From a checkpoint of a small mixture-of-experts model trained on Wikipedia.
Size: 9 layers, width 192, 13.9M parameters.
Experts: 32 experts in each of 8 layers, 64 SwiGLU neurons an expert, 2 picks a token, a softmax router, a shared expert of 64 neurons.
Training: a variant of Muon for the experts, 4491 steps.
Below are experts of layer 6 (counted from 0) of a mixture-of-experts language model. Rows are named router (the router's row for the expert), gate (a neuron's input weights, with its number), up (a neuron's input weights, with its number) and show model dimensions 0-191. Each number is 128 + 24 x the weight over its row's rms, rounded and kept within 0 to 255. Numbers have three digits each.
After each expert's rows: a language model's description of what the expert responds to; "gets" lists some tokens that make up at least twice as much of what it gets as of all text. This comes from a sample of Wikipedia text that the model never trained on. Tokens count by the router's weight.

# expert 1
router:102183098117165174130142151127117083131145127103107073156124133117163130135161123135135123147126114119120098112184141129083111138165096113170131157149133115151154137150154091101138109096131082145107127116123154164120094150164151151118140139145118130117123128107148161150119114046150135145111156127125148121107095116126100110120160129121112149152137102120163155158121142153097162156098120104118157112102149145117106125174111116117126155119153082117145136160161116101148117170118170119150101155135164140170091159173117139122165139136133119127129126161149131133147096144093139072
gate1:075091136141112099123118128142131141109146078134164126120151146129122083126144126113103159141168149114130151130140174151127106127095108109158120134149165155079130099156117146139143106135117132138113071125141123141161147108102151129106113102091141124164097155123152125127131104149082135107136134165146102107176129172133120204117124126145071194119160121134126158162128158116179158118128121098139112147098133105138115100113166136124152112128107160121153133176155117156133104109184150100131145133118115157103122140133131150082139098177174133119129156108115117145135127126159142118
up1:106124118161141173094112149146117189119129117129130087113105119134148133078135129125110174129147107101112130147091182136106131135145111130169101119137134171154163091119145131152112126119129138105156139142137166162154137101133139121144098096170125115099162125134133136165119075135144097116116128178154140100121114141176147097116122104102136113106128112127106117151160104134133108151124116091146099091091111112126113137118145082130154138133131162084113045128122163104103101096178156126109130141104144106154141115101101147129179128162124123125189166140113120145134155117137142156
gate2:121123117111108160126133124137121125152116099134139104121154085143133119108119181139100096124138104135153114119155113130148136060142088124130149144120147123122150138124118158155139156099118111123083152148136132151127162110095132169123098117141164154107088163121079143143133179154080072097141095080091126117135159127197119151144110120149147084117148114097109169130094134106143106113102092120139121124145120113067115110130145135157124158131116102141105145180114063136102121136177120143131138130137103143110149112112144140127146195136155155108115115124166114137098123137123152132
up2:161119150141140167107161154126131169147114152104131089118106152117099127170127173125093128145106104119149119141105123142158107155161106127120157119146118140154191144131134152135145174126137028144137119100129069100151135115129128153137128168100109172142125102117088145130097174106125132122130155120116108142146143161106099101117155124137104140127151146116114143111100157125102150174144126142140086186125125140125099151126107139137155137142126128091142103096099156099107116156163088130141134132104106134150125088100144139122156147123158131130095172157128114113146155119181123168
Description: Lowercase word-initial fragments. First pieces of split lowercase words, mostly single consonants like s, t, c, w, as in w-eather, s-nowy, t-ear, dep-ends.
gets: " t", " c", " s", " w", "end", " W"

# expert 7
router:115162120104158139172119089123125154115147119160106099117129149123106145139095158131138165143142119111099136119125145104129128096089144130112094113138129171140130105119125118121134155123088168157152119100143156090146109157120121152153165127103092154150125147157118093081142140128115130112120123147130163150081127120139075147078167121140093105092115121153108069142081120131126138105168141116103124127155131112088087120102109115136086106157131146141071154112128138105107090090144148119155132158168081150172170139137146126144136152118171103113156081126108129131155155113117092124
gate0:114157135129131127142122132132123137178119077123096137164159121160160135136089139111088104090106101150107094147106137114122132117184107152112105136099176119125112125156142145174119144135154137117142131129119128124150153110169089126141105134186108123155113123124136114126138094134095131135132108112151100110117134126143119105118164121097171123127136150109112118132149122114102183077134145116106155131109144140134136139090148071179084114118112129105145171125140125077177137081126129182121120183134135123105155099134134133137101114120131104119157198121113078141139159172098112138
up0:140105123129108135130103148092140130088124140130124105142108131150105134133108083155136075175107121131143125090175114164129136107132103143057163192103139139137129116141126129163130096095097102105155124111126174107089073142120109148145117133111110134136162115120107097120113157120108148130116109099148114096127148151143167104102110119116150148113134094127108150146092120139109119137147145138121170089148071116155158132088112162081105092136118131143146152130132133135127121129140159098135101137160121124147192100159109136116165187145127108144098120149155155102141118112067138124
gate1:127144109129165124089179131150134114125124169097153115152165114158150121138122126104138103185111146136128141132143166163122142109169175077101132110107137126134139168162132112076173124114104142098118100089141098161144146146103149155124154128129134112142157116142121132097072131133109153089137094122104157147119090130126130124121152093154124143106091144106122114102126121151147093127129098095117067090123103100141089109075112111157147088146118108153100097111121124123137101065169139153098136140132149144132116115095138130102116122110127142132173112158160143145154169152126151133
up1:151135103108115114143107102107134141118099173122119120111117151113147099147133086138150101118183130134129144157081086115154081127165119137130121120118108167132103110152121126123136130115142133134125176122112143104119083120122090143176127100105133124152124079123145119095156141134109125122105091144111023161162136087147101160138089166127140102137136097149113136104128122129207124115091137185097139136110103102117104121091133135108137122105159148144109171146152126165117128152101136128148116096144140098124108110114128150117115177146113110121153115146110132118118166123091151119
Description: Clause-joining commas, conjunctions. Commas, and, or, but, plus relative and subject pronouns (which, who, that, he, they) where clauses and list items join.
gets: ",", " and", " he", " which", "),", " who"

# expert 12
router:144143102144102132130076143132157136134127143138141094130098099135134138112076147109139159125148085112151113129088176117168142125115085144164132134118134132139137120148099125171095102102108130125109131132125138132149118154122128089127190184147126119147124176165114120076125106117084110145133060125128113155120141138095094151120143124108088121171115140129136083161177131160191127132170141165139150123107181156090141124108126121132133148154117149136151128122135158173137132121112149110164167115132104124164139112114136132151128145122111148110149131175123131109155129083121109175
gate2:086165169162116110169097143098146174147129132108117112135132115123141143128115129123123170115143127135119150113139130150135126168114137141118173133133168160144112155138162119128167128153142117126110154133153167096137083113147159074130106144132128162120124070119079162119142132129114076156127100136116145111096122160097151093174112118136149117154140129117162138138097091130134106098099140122135167144096119134129183129128136153112103143131152087085144143192137186117103122118140127098134093138129129141166105128138084145113173134142135124102086175154093116157096116144142152121
up2:155131153145138140122106136116116110149124095155135137135135141128127154139116142117140134117123121162133130125145124163154128115131154139075107124132115122127084078167155119141171096123156155134147086136139094148147117120097174134163165121175119166114092103145081123108120095155108133126099161120134146160193152096123131130102158170146111164144114149163144120106156135087150110111140161066134140153134162129151127123123110154129114140120079198136118161149138084154134133139131122106145129107123191133131108124174166084137136146134143134144190147112118134135180137130098139109
gate3:107184161146144170135112133121191108124108110079118100119101132113138134137135139140117131108173134103104134145115107150129169115105122147080126133143122119101125109204095142147095189150170099106109111143129098128166147123139190140148146146097117120135164127139122087101137147161142145132160096161139141098120086149170085175120128087130132125128142141138142192142101169089160175127103109126100129141086130111152131112146115146147126164123147144149140150132102131129154124131094130099153123108154116118094145158119139128106086137139129146147132131140124159133156125117140152157
up3:102134066121144169112149136143121135145179102118131138133099106103121096105146152107109168104087148174109195146170133141101132130186113135125119147142072143142129117122162108123130133142132130158151131164113106077102148111137137111127133116153099165099149155083095115162129117113152168114141165120135137181143108178099108109099139150148133141149125148118107187148153175164113105145146099136131160155129119112149097078130146136119161116151107145127181135110151161087104112086137137106137111123122114126164109128134127136145140142123139130143118118152131161128132110127114092163
Description: Digits in numbers. Single digits inside years, scores and table figures, such as 2014, 100.0, 38–10, plus word-initial sp in sparked, spawned.
gets: "2", "1", "0", "3", "4", "5"

# expert 30
router:099126125127098145083127132108126110126156141104151129110103098144112164115141078114090132108136136110140130179156095109159169116153139140137134122122102104165106118142119126140121159143124145118092110094111152149164122113134105121064136106081120121146105101122111111132152110118110082114113147103117140179143117119125156102148157131146128092145097114105117122121088129124116170114122088155147160154112146074177140065123117126166159150122066137108097153143126123103120138101126134172108118084140182143163165083154124157132113101108121144159089154133154135148144121111135116095
gate24:156117173151061117139128115132103128134156090117117139121133131170114109144105152092109109121101152105104106126157107144154163154141132098166127152160120134166149132151088155075101122133148128109116109163140134136126129100128130067130111131113146125120157140110101100163137126171110119162125151140132180144114155151105184088177112113090160123139137096088128102130158131099166139128113135157118120108113116085135118101136120121119123134112079137113164143097135137104138130144087145145110089140094142138133168171148141104124108121082122073173138133155132113113131094180128105116
up24:133130141144145165147071135152129127090135128128138147136130107110132141127104167087134146144133154132126092097117106133112125145140114146105138149141155143080147185169118197115146121115117109117135140108126101153133110139103111071106131121117085154126115099193170130161102108115165163143086139140087189109089090150118149158136144121128142168167122145145130104156131138082133104119118105131127124099119107145153099094133134107089145106146137081099111103141152132108139102076127119098096128131090116187124165113138175155140105105137099126123129156121127153141121143119139138121
gate25:153118123163149126156099133126104178114061107137153111129092127075145138072098140124119125125069164109138144103100179129125092093093132117102157142103121102134146095109147148105084115138180112120089164150082127154117162103081082143143124182119131120175091109128135139127085087150134146125130124080152111155157166156119090150133095116152116132076149162142111138116133153097116117136150094118125135143148122130136130132139137120123138131105171135126126128140160136119104127133155107102160139130099134134121161095151135139104128119104125115158132097122120138145117155162165136136
up25:086109108193121145134148117155117141115116147091090119136136081129095131072131132092098089153114118126122114181108127130113100154154177113121132124109162128118148137120137140112118133197168117120146132110125087110117065130155085105150139091129081130097131130115102113092091148088110129119121118130141131160118135123109153142144121113109143103154120137154113119114154134115155095115132063132148108113114118081133090132155121118112151151088114107137132126112179114121184129089138119146080122123133166138097124155097152119164130072115143120148121140122108132125098145113160111097
Description: Noun suffixes and plurals. Plural and nominal endings at word end, such as -s, -es, -ions, -ism, -ment, as in attitudes, Religions, contexts.
gets: "s", "ers", "es", "ion", "ation", "ions"

# expert 11
router:131083149114145119104127114117134113138136160094128112175127094178126150120133140121100100113124143158134114108117090115097117151136141077098120116118125136128118108163116110107127070115191088106113107116144091170129135118153145149058124106097141139162140160147135155142139144110103124142119136159126110136111128123157114084135130148120146094111164129095141115079137113075173115132094136157136126122112133093158122108150110098103150141152129066103128120129113132104099114142113161135113171057125114159093140152141135146055113123117122156137108091120119107154115125121091143131
gate1:118127125152146114139122078159134137158107126102128128143130187138092127143144131097126115092108143143118118110143126152114153135110112154145155120098160084126133127138129146088112130159083171114132056130155155153126125075102128119125144082098071115092121123135122153125086091177130152125125130120148138111074101137120128143116104166194082138136116135140089166116094180126145127158116118124120131119146143133178098103127147147147135138085135116120107141119148097172113144129118080171142112101118135129109117165133150102112126139144140150125118098141146150084141147120186100124
up1:156102091091138155126138144121126140140165153088124096100111156124143146140160187166140129145087099102151155169129141132108107137164128117140130146125134157109157160140117124142101134127158117134128189110080111126117095139116121126116117117174103150136084116098167090109099101115134157117119139171155097139164140135134119128078105162136077177143146122156135128105140188134124115143108134110149134118131121106136123148151159126091145145152152121117075144137142103090144142046115135174136140083134097120164100126094125139114153101154092144127119120121154139123128133118162129130
gate2:103136102133152117126111112107159149104137109144105115138105095052157141123116145149150109168161101087189164137135095116113121141132143160145085107113175125127113130107151156089158135072103125095104136105144128142118123132125120149149127125105096119171168127118125136181171134093102157141112142105139130144115136178138108153138134128135126137168119139152112145126087118119158143150077110110111142137117140121137109089152130113102155128164137124099111154170112112115098089103166145140131146142144096165107088130161083105127161130156139177116091128133138114123154134080136138085
up2:139154141170129129149122106146142103088151119113112121097168101136110139127127168048125124122118141144169143139107122130166099079110128127108114181114114092118147149104108126140123137116125119140163179112152119134138117153094112137106097153127100150107175108153112136140155164153130131169105095160108166110140098128098092112095105132130160116109108115114133170151096135140125098180130161113135123123121110135148137113119122106186089120131175154159177147107151138129117091123131131144126073155110105091169107127112154125152165125118109128146112100096114146114094117097144146079
Description: Mid-word syllables after consonant. Short vowel-plus-consonant pieces inside names and words, such as teen-ag-ers, Bradsh-aw, Mar-aw-i, dis-est-ablished.
gets: "at", "ag", "st", "aw", "ab", "ug"

# expert 2
router:157113153178103136133168121125107142166146118124180085103078095085135155097156144156101119146120158131123117124106130119085138131126122148146126129130114146154067109096149101131128122138145111119139130125140131135131150123140118145119162128091150138142111112104071159134135148145153106128148120137089106164188124113104074127109115093121130126124106134111115136166137109161116177126146132144137142118115119175158110119108163133154153121151132157152125124182109135130140138121164148153087139172125157119110177137098132138134109173150109111105156162169163167101137152085098178105
gate1:138144150096108155110156128121139115108141149117130130142088172081143129133115123117146141151118144105170165181189131092143142110120120115165143123101194137153099136110143169104142099113171124132130153120146073135066126164131146151133126098107149142128103149135130172164173121175110132140114143157170135129121155083131088127116157135107114141146119124118121151171158148146106171116074121115124123128110128107157113137142087114136078118125109135109112088121147151112154143174140119117158094141124108124131124142100112116114144122116144138123103128062102091133119130138174115092
up1:118074144139148117111193102106124123122126141107101100101141122081193138146130149139097119107169118153114111099109164127127112160155159140163099149112098101113117120114131113087122120121137112116110163123159147126093144099089181143125128132115132091146134128109127093132164139122133124102138110097145078158126083109126109153184183134110148125109149110155164145107143110158114179134145168125070168127140138132150105116149117125166151110115141168110105122167136151135101162152148087105141160191135135095161119145140123139141118101137159132116148126136134117106102120133133138112
gate2:149148156134122075105144127136147135106121147112156114095154128102169124103146145125139104141114141083164110131148135134140129086144094140093184127137096121170133138143132085140145134143111108155143125107171140151110137099150138112129128143127126075115097102120169137093174148121117119123132109108135117116156170120132110088123123111116116139170126123147105171152133092110080113145114123129137123105139147144148153106089142128113128074110160097131153161162172186123143162135157130093119133116111150139112100108078138122124154101121168166141162100111105082107148112106151086065
up2:090118142139145137167155140139136111159094139134125115087129155115120096158120148074114140140124161171085114123152112116142175143159093155137151128114115089129156125122155187139130158126135120096138124094110101157136132147173154123117078115155167145164128087099147080145159137171093099131122115144155140160108138062125152154140142126148137114124097130135129114126142123169154160135133121135102126128114133078110156126161115112113095120081116100120076124144152105090119150136091128129095167144122114123119140079134118122096131121128099141155159143161107113119148141161081140162
Description: Vowel-final name fragments. Vowel-led word pieces inside foreign names and places, mostly Romance, Slavic or Thai, such as Tunap-una, Dar-í-o, Cort-ez.
gets: "o", "a", "i", "z", "ia", "he"

# expert 31
router:090100090104160126171111110125107164128103128120132136136166107144135138090144158104111147125141126103120116094084148110146133094114111130151127108125123134144154104095135124141108120131099139162146152114135139106136154178112083112147075130107122134171141144122121156146167161148114139115095086121140157139097130113095108107076160129154099090171091140151125109174115129084143190107163150157128117176133135163127137136136129119081127120124146179138116106121119122139159118090151132102147127166127117148147150139109122105117144170175118128139150108126095162123118162162058136117
gate1:150114138149146109131105137062165160171150117135109094160125138122153134120119093140125108129166111148141180138100109158110110135167119139107133110092096093091157134118116122116143086122094090144132126101204134152156144095125119100140136138168180131128153121128128133125117132124091136123100121146087124156092153116116113142114079138124166148098129122099139144106100111129148142117111146124130106150143139122117119119137102156131171161145139124082137146144099122126130115130078150183153117124148195135148174136141137156131165103113172106112112120195127104094091130152140124126
up1:103133125139098130135183099125123156113098107119189140149122100169152125127136139138171108155092121141186124134124136131161132155150148109116179132139149115124117139136117112135134111094149154107096144095174120122082118128166175148175142140134125094162126141170126127136124144061183146132122105124135121169137110179123116137102149149144128110169113125108118125129139085135120152141124146116145117140159093132136127118159113127145148147127153140140170209108109173102120160108202137116127185138109153131099146130119116139127108145113147151100104145126114122101154134147124111114
gate2:135135182121110120155137126153094125134140119117115078110153134110148124128184105107129118136149134185141121178121156165135154135157111136097119151100130120107158124150116145103094101114130166134105147118135117109109145158112111140127133101113137143060096160119098079139150085135166095117126114116165155161119156103134049143146113157118175108117103106105109136080087127099118124125157106146126155137093132127142127122138127175131157143130123094125118146118146188106113114151099126126115169170145151125105150103141152143143125126172152132130133153105123149101143162173116110168
up2:116131128163118159145082143151136098137130117081140127132126098142128118134092124119135150131126096148163129132107117060079144108121138114124150128139089108163142122133144141138126120151140133112121131097143123110121112107145123119134113137101112122099079122123138101086145131157095095156136148124127132128175198131098161180121114174115091136132112107120132137154136120135109175097090148160158139110152178156115128089153108142095153125113131195141110103123155142159104153180104136133125128099144112141114114137134106098125190142084109091087091163163126135126117162140135096090
Description: Spaces before numbers. Bare space tokens before numbers and dates in tables and semicolon lists, plus month names, plus or minus signs, and dashes.
gets: " ", "–", " November", " +", " December", " January"

# expert 24
router:133143176104123099130124134138150102107078114117092115165098111159099129154124089135123123113104162178139154161140132104141116106120136133100120141128109136101117108107108146109144140137129168125131145144140117130124152106115076120132055130176153129118176126115126146191136098137120152155154072119152091084135100099111125117152101141186143153115106146135114149144155132134104131155100083130119117126118113103096148134081126132154129141121134130134158125180133088119137143136146163119121140150074135112117137098082128101170149127124102148149135117102126080110113100163122119067
gate0:141145132145134098152106164135153168140121132130163135116142137125119089103129073183114066087109151144165137153161142121145137070171101132158124109098129079154120157169116132170154132111139152094112138139144124140102089136119158154111133174169107117096083134149126148116077108142152118100102081115138117141124155114123106116101133107146151113087136131125184153122171129108086142167100138079123115129110106155140147115110105127109124120133152106136136136114130152076105132167096132116147121075128149123131125112138124113156095157112128127126137156134110151121120141179147148145
up0:088143162101172083154142092117161100154121085133077133142139157127131117105150112112140140092151146117105156120174109126198129121143128114153125150148112134115069134164147156118101135091127126117142120106069150125136126142106162131147118137145158116124118121087156167154127153131133109116110126121147140103164128127163152149133146145132112136112116114129108174087119131092162124083090125128169125108107108199147112118155087158118138175124113111107098139135084108108117106123171099147125133098116144139110142144143134109153153145141107138159077157108105148125074134143141116122
gate1:130110183163120120055149111157127094104106106100152160123141093107128143140127154112131131129120106088127103134177139122093105134150131140164125140127119133149138159143094085125139129148185139121105154133094107144128095155121141150113113138108124107122091108106097129148134110140141153159123155142105146152109103120142122108200082123108174138137144139132156108155138168106081133148132066121154167096134130148137131139121109169147123131151147133139097115155096148108064148161116081118150186112115067126103119141145126129119140148112103113114122101124126138127175109106118112136
up1:103130116077101112131159119103149138106132165165165095146115170088052102143067156134107129113139152104137130078139143178136141115105116139104154101168118110114146153103143106121182126137132131106134123142160126131131114127103107098137164126092104163142119132117130157135119143132154093148096113114133114130100139127163111135158088153172109123107157152143126106104103134098122103136159117165101149149151128162077115181123108120110083096114141103087137147164104108116131186130117139141080111143110107148137143122139132118131144131114148139155128156166154136136165111099134109095
Description: Mid-name letter pieces. Single-letter or short pieces inside rare names and terms, especially m, O, A, p, as in Boumdoudoum, Spermatophytes, OHL.
gets: "m", " O", "p", "A", "M", " work"

# expert 15
router:144097097095107103116092173135134105132144091165146175152138147124118140159140137129146122181115128168145108104147112157177117167101127150104148124112146137112154148177116141147115109114118130132114116109112116110089167146164161149167168146094154128123118114106151167163116112117155152126158129115120105099113090144137177115137143105152161119144163126160140141153095138069151122123145175126136109128083107160120142083117136142129128116170134108133124117127174137125151158111113104123174145152143111140116074176166092159135144134133120106111169128105167159125121113123148089140
gate1:092146149141112160097072149134145099145147122098128113141145159124129107122091138129145175164111123171130130139119121099138125103164166149138123126169127121147144136128126125117104158107105206099165125154124146127112157107164151120145152124133142093177106186150128168108130099097113158114139114148134144174143174077120110112134131132120144146131109146147091118064119150114086112137155135135126128168130126102109121137155098128105144122122093140136154154139097103093115160129155132129179097140095098092129153141171101194120125130117135131152138134104093109128131137162111159140
up1:136137107141107146150127128126119119155141115139080150106105107158110129138143182113094160113135150128089108100122103185141128149116152143103122126122140162156174128120160099117138097145096122129107152128181116135147164154126077114129031107129161122085136165090135158103095100160141098139118143132164125169091135162134117100107152157111142165145132157083148134142107104172123144129114129115131114135111132200160143112165130110108116098115123140100155116139107133124121118166072122108125132144124138117122117110120143096081138146136090127138111128141144152117159145125151112097
gate2:135078119120134114150120135102119129119127107126119135103098123127108101125143097133117142205100133122136134149119097112111117143158145126102129174125146138139130148115092097141121101165165116114152131128171145133108145115132097154166156098106098136088117159127109144149165115069090128151142099116138129120144120117157152146164136129102113175132135141107142139171088078119149188090136139139114138124101128126104148101170130122092142086155143168105143136118135142128117088099098056160155146106142126124117110164163113160121154133170092159107116139141126201139126112144139108143
up2:164124160108134091149107114139136140097112164118176127136123165140123088116108096187129104154171103132130115119136148118124168071119155094129159117126155131069156100113125098127142169137105138115133115179124087104114137157128122110140134151111085129141128080141103154098164170118127138134119138124136154112138132106091102139133118141140205156162098158133121104121109121094062146104097119127136097122154142102144164156114089106099127109143138077143137110124142098107133118137125114167128125107151121130148140134140143091155111144105134156107119128125181146132152132085152094147
Description: Semicolons and articles. Semicolons in lists and tables, articles a and an after verbs or prepositions, and word starts like st, acc, if in proliferation.
gets: ";", " a", " an", " st", "if", " |"

# expert 10
router:129112153160100123160138093151138143113106097092121150046101160131077148113148130119125122147113103127145158155106122142106133116153131100151155144063119129152121128161174109156157124103119117114117109110162116114093125091103149141136129141150160085172152120136130114100156150144142145127114100097118103118109119134137102127142131119085109126129121125103127127136138138129125108087096105104128091130131095109135132097150128181182167118116130155104100108153099101138146116139100101142139128129179136153094095084079160089130110106171108136152135112095104148180130134093174133126
gate1:115152129124167155135115096138118096127120134161163164146151139138119090148149164132133097131104146118122111111129177118126159149097099080088154125106130068126108116173129106131198122151125107138127112170100098100109145159141122117123103164133106092123138138157126177133139117108180134134117104118114132100111135143155129168170134125193152192096144161144146133089101160150144113119113110141136081129153160106132124157138121128134130118138146114162148116143180116132128143149146102127093115104146137141146135092139158128102103157111149155094122113169161148136176107095136137128
up1:113092131105131141158114098138128168100205115115143159128121147159136099146139119122157151124182160162108137129136112090133124093111099099159128137099130114186101088102163161066139086141128114127097108146142123128144142150177140129079179122139127160124142138106106133133149172138117135126136124134110119155156120091121151147130184096154119106097112077120119099120106087140150113117140161122105115079165141141116096107136162126144136151129127121121125106140138118142136110151081164159127137152135162164188162143127134096157109117153129163099142123123139135115111132103132131118
gate2:133144103120150164137110160171057131133134162147096140127113120161147139160091126147129151120135111095118151127133146121082140130102104148142143104150114125135145136136154126173104090170119135145167086164155145137112137105156129148129167127090129116124138161083146121102129117142185123116137109143145141121153125131110137129157153112143168118106119145139155103082039161120141139123129082133092076162124161145136123138124123158159097150106151129091138132114084140139160135141119161159132102093149085156117124154107148108153123173124146136116138118141158180139139120116109141171
up2:120108118170153148107104130153126115115133102128080142123145157108142165169179145105122140128097109128118133134150138154091122147125127138114152111129156172128160129098096149080100101142115139120098177122153127152124130098099149117100110118134174133118096147122101170137110125101150109125070092108112097146125124136140098141148124125148126109133143141169130137136127132108146112087116064156136155121106158142116127146119160190115111153109181091096143163137136092126153134128066146116173104086148118142163156108155067132144156132103089155120134145146120137165152109126124110145
Description: Prepositions. Prepositions like in, of, on, from, during, after, since, mostly before the, a or a possessive, as in early in 2007.
gets: " in", " of", " on", " In", " from", "In"

# expert 0
router:115149102116088126124101112110093132141129172164123118095144153110126143143104106144132119162119109124149140116125166150138141157111174107162101100116175106157134110097128144159090117113115139080147166089155114118101165123157129053169140127117149133123124113106111135106123115142118125133114174133111186131122137117139108078137085089071130114121118100120117178128162120133195117096142151130124081112132139124111134084114080169172117130138125112133141171142138133149139122098159119143148143097119117123144146114158141146110145134146153160138128179128096135137120093143144170138
gate1:103118092155120118153061100129099114131161151147136117134135166126123105133121149135146129108095110125127108167146124134133106112137076136157150131097163164138140145099171084110107095128158091161135137137136124166094104131087124101159112140120188134108148156169089132130100132151114106091167109080152125123121137143134113159124151122133140113119146127138166117140162137114138141131116122146133093099172067132145157127158134153092117140099063155130091141138147154152089097149130156141160079098150098148146112124147115170132124125162143143113144122115146154132134089123131132181
up1:153171127115110108141108108091132139112132119161155152123161111130128106100129160111161159159139106146188123113110155152124185099133138115095107168119122169129088125109134110142128101120152137165142118117156139129132109087155070140101152184136136132142128146100136108117105127142114167074141113159132126087097137140114117093118119083092138148174127138115125123126109127147093136099143121071145100116121150103137151114112111121105106095176118114112152125105139120072103108120105147065129117125126106138100113134117081175108107141149112088090141125111125093121103083108130153105
gate2:133125138140129117133094159114117168160120167094164145154125108141144107080117163108139111099161142155104118135138140176149108125103097153088117116136143094147138126121121143102116100159140095109138128163108098139142124130142158095129135132162153129143115153136096117124143095147140099174099132113077131131117119131173152141110150125165135098113121186152058142160093142092175136146134126158171113161146132130156155118110121139124083142145118114167127151092135112107129084109113131141122110148108122104178102123111148119138114102070101146081164140179131140134154087102131126151
up2:121131124121096114151155150124138148138124144118155150148144070094083075156134099132111110096125115061179130132116149146098080149126137128145123139127175119144099109107160112140104168137132122122139139138107129148116114115116122122159097096091131089134115140156131115131113112164141138161165113143129143137127142168147168135117130135130068127087080112157121081151140149145148144149120090108114135100111169099137123089158132152119112117134114122116129162168145147144156145148136108130147182119151181095143122156119101144086129123156098131131189125154085133166150169126159131146
Description: Closing brackets, field colons. Closing parentheses, table pipes and colons after infobox or taxonomy labels, plus chemistry word pieces like oph, eph in orthophosphate, cephalopods.
gets: ")", " |", ":", "(s", "ph", "eg"

# expert 27
router:111121133149126144130105130124175161138089120145131182169152131134149107117153128114102107100119107150154108101159089145157120144167137118111166139143149107160092125119138127103128123183124098107185093127123123165114131164136129121125169142080137122068154149150142088136152154129100175125101153156138122116133132107147139089141170180110121163143125101141127149090122129089145116113100137152134109113122094082156122165115154139130094161143086106130113107125094111114067098128138139107088122114110107104163091148138136138113117128120128122172126096168121127109138108151163167137
gate1:140158104175109097102115119125135112135133099129099122146131152087121124126130151086109096152122163139110117110122140161107099162127149113120148154126114101100147154152134140121100134170101120075092114091083128127167195129175129122162157128142155147133107144146133131142130156104135116119125160111099134104148126142153124133127124135136151140113131130092160086165092094182130102125154176128138117157095106144134154175140120164081128153150116099107099073113099123166159159146127117117122124136110099139125115104130135114108167093137125074119137118119120200140108094139080126132
up1:131119164147119136116181157131156111103120164171129119130131123156098108136130161154142179144109149146111136106126145158127153130127089155129113139122116113094138166130133153140112088118115134137106114118114118150132143152099152156137118123128132105119148192119157137147147116128148082071073154109129124117128095078104169115119118082104098123130156082114138129129106128136117135137121092085100067119107137144123086122129144105134172094092053075100115141151118102146143124125143078129104110144109124156119142077091144127136110149153158122131101119115110097123157104164143151123
gate2:122116109099163117135120172147138121132101121142143156099123128090127124116124147157105148116148160199160132157109092183140120132188116117126183125120109171133199148093182133111152102140123122199136118145172107109129149125121136159130135126131106146117149129130121149186133110137104132135071139119166138138149143148129146107075164116190128161118120123156101130097147105100103075107150175133106141129158126118118096118107125098141096129137124143154163117120137149159155098130169097146120127121123142145099146168135110115130140147124115138123152112127135097139110114109139136118
up2:121156099107109167096075101130132114104117131096132117127121184147128152091162136142132099121123095116102151112097091098099118079116114135103114158118153122101115089130153162129077121127120152113116147132159131098118126120118146202129135074150155138114101124129111101125156135124068138147181111135102113116117120092147149144163145093112143134168135109146105083143163132133120133179090128131084129158159148131158136127118203135086146133146122118099126144127155142112125121118082144183153123133130130098157158133111115124119144106106133147141149135138137115109141147131114089165
Description: Letter F, name pieces. Capital F and f word starts and odd inner pieces of names like Tiff-any, Mor-oc-co, R-og-er, plus See in See also.
gets: " F", "oc", " f", "ot", "og", "See"

# expert 3
router:136100127109110098133156076134066160091168126107132121157092142192150142107109149083111117135090122111124129132145119150103125131112159137132157099138125098128119169169097119142127186127150135143139162118100111128150117123111145151108114112147122117111096113150095123119159143112127142101142132135119105130115098139099174121155104124082111125109072133109114087167147131140179134143150107126121085125168099127129099181136090137150121093134146174143130142108167143118139109145127118144129092157103129094158138137139082149095081118110134120111130160100110125141100168132093172148
gate0:142130153141091154119126159134136158161123143080141127117088144131170108152125142117167098106139085135177116165127143154156139160155108157145147114164142120099120116138106123153104143112146138123146124096107161184088131089101110169121157120097109157137128150129103163106122128076143130124119127102103142082111153110137155112157122130120125111145095058157137155100146162104146147156151139119113116140104101056138125104145160094117132114085110100129135106164140120147133101136146138115071146145142133124108113147090155100155136118121155142163170155110090143170125128108127127153
up0:114104114132154141162162146113141138127151089096055149127134125163082104142115096132110160142128102140123144096121143109111117125103127163118146151156139135160153128183126102101140131141190169164128152137114101110136113131146170150136166124134142117154114121141096134160127143166125142143100125154165143085204148099127099116163128085156162142098122135124161114106161144116113122110123091150146107133078138117165140127146144089155141141173153173114144110113121120112171134146103182096136118097117132108099127160127109120091087117134111098123092130105116100148116127129114137128
gate1:130167126170119174095144144107118136120140161153171096125120147133114106164143174159190103114081139129130135115115120099112112180147142144152135120130147163113139125113119111158163153118102148116090159115129105135110115125128154110110090105124082135145130116128141127144140087130086101095099146132147094094140144151128180113116141104124137143114151107125089118116107151118105178139094139136127127103178176116109147115132118182169109140127164118102142137130178125131136140190145128176121074091093101124173098156164145124163128138129120127141120104158148119109137135123120132160
up1:151067113133129184094176149109188133112128177118094145176115116158149128131123113134154093119116157106091105119152118124135141122130120126120069107159108118159105134153143129097130132171127127104096160129111133113149159159118111115140157122124122160125146109137150158166138090143119136153114169171119145120131109143121131119116165144091121107099122165128103157101089104131111134138136125123164126124172186106105087120169120145101118093136153170170107110148109115144147138145115125062104066129105112132136141101129142144155101132117133124147111102131180124166136113106137130127
Description: Auxiliaries and function verbs. Auxiliary and common verbs after a subject pronoun or noun, such as was, were, had, would, to, plus pieces like can'+t.
gets: " was", " to", "t", "id", " had", " were"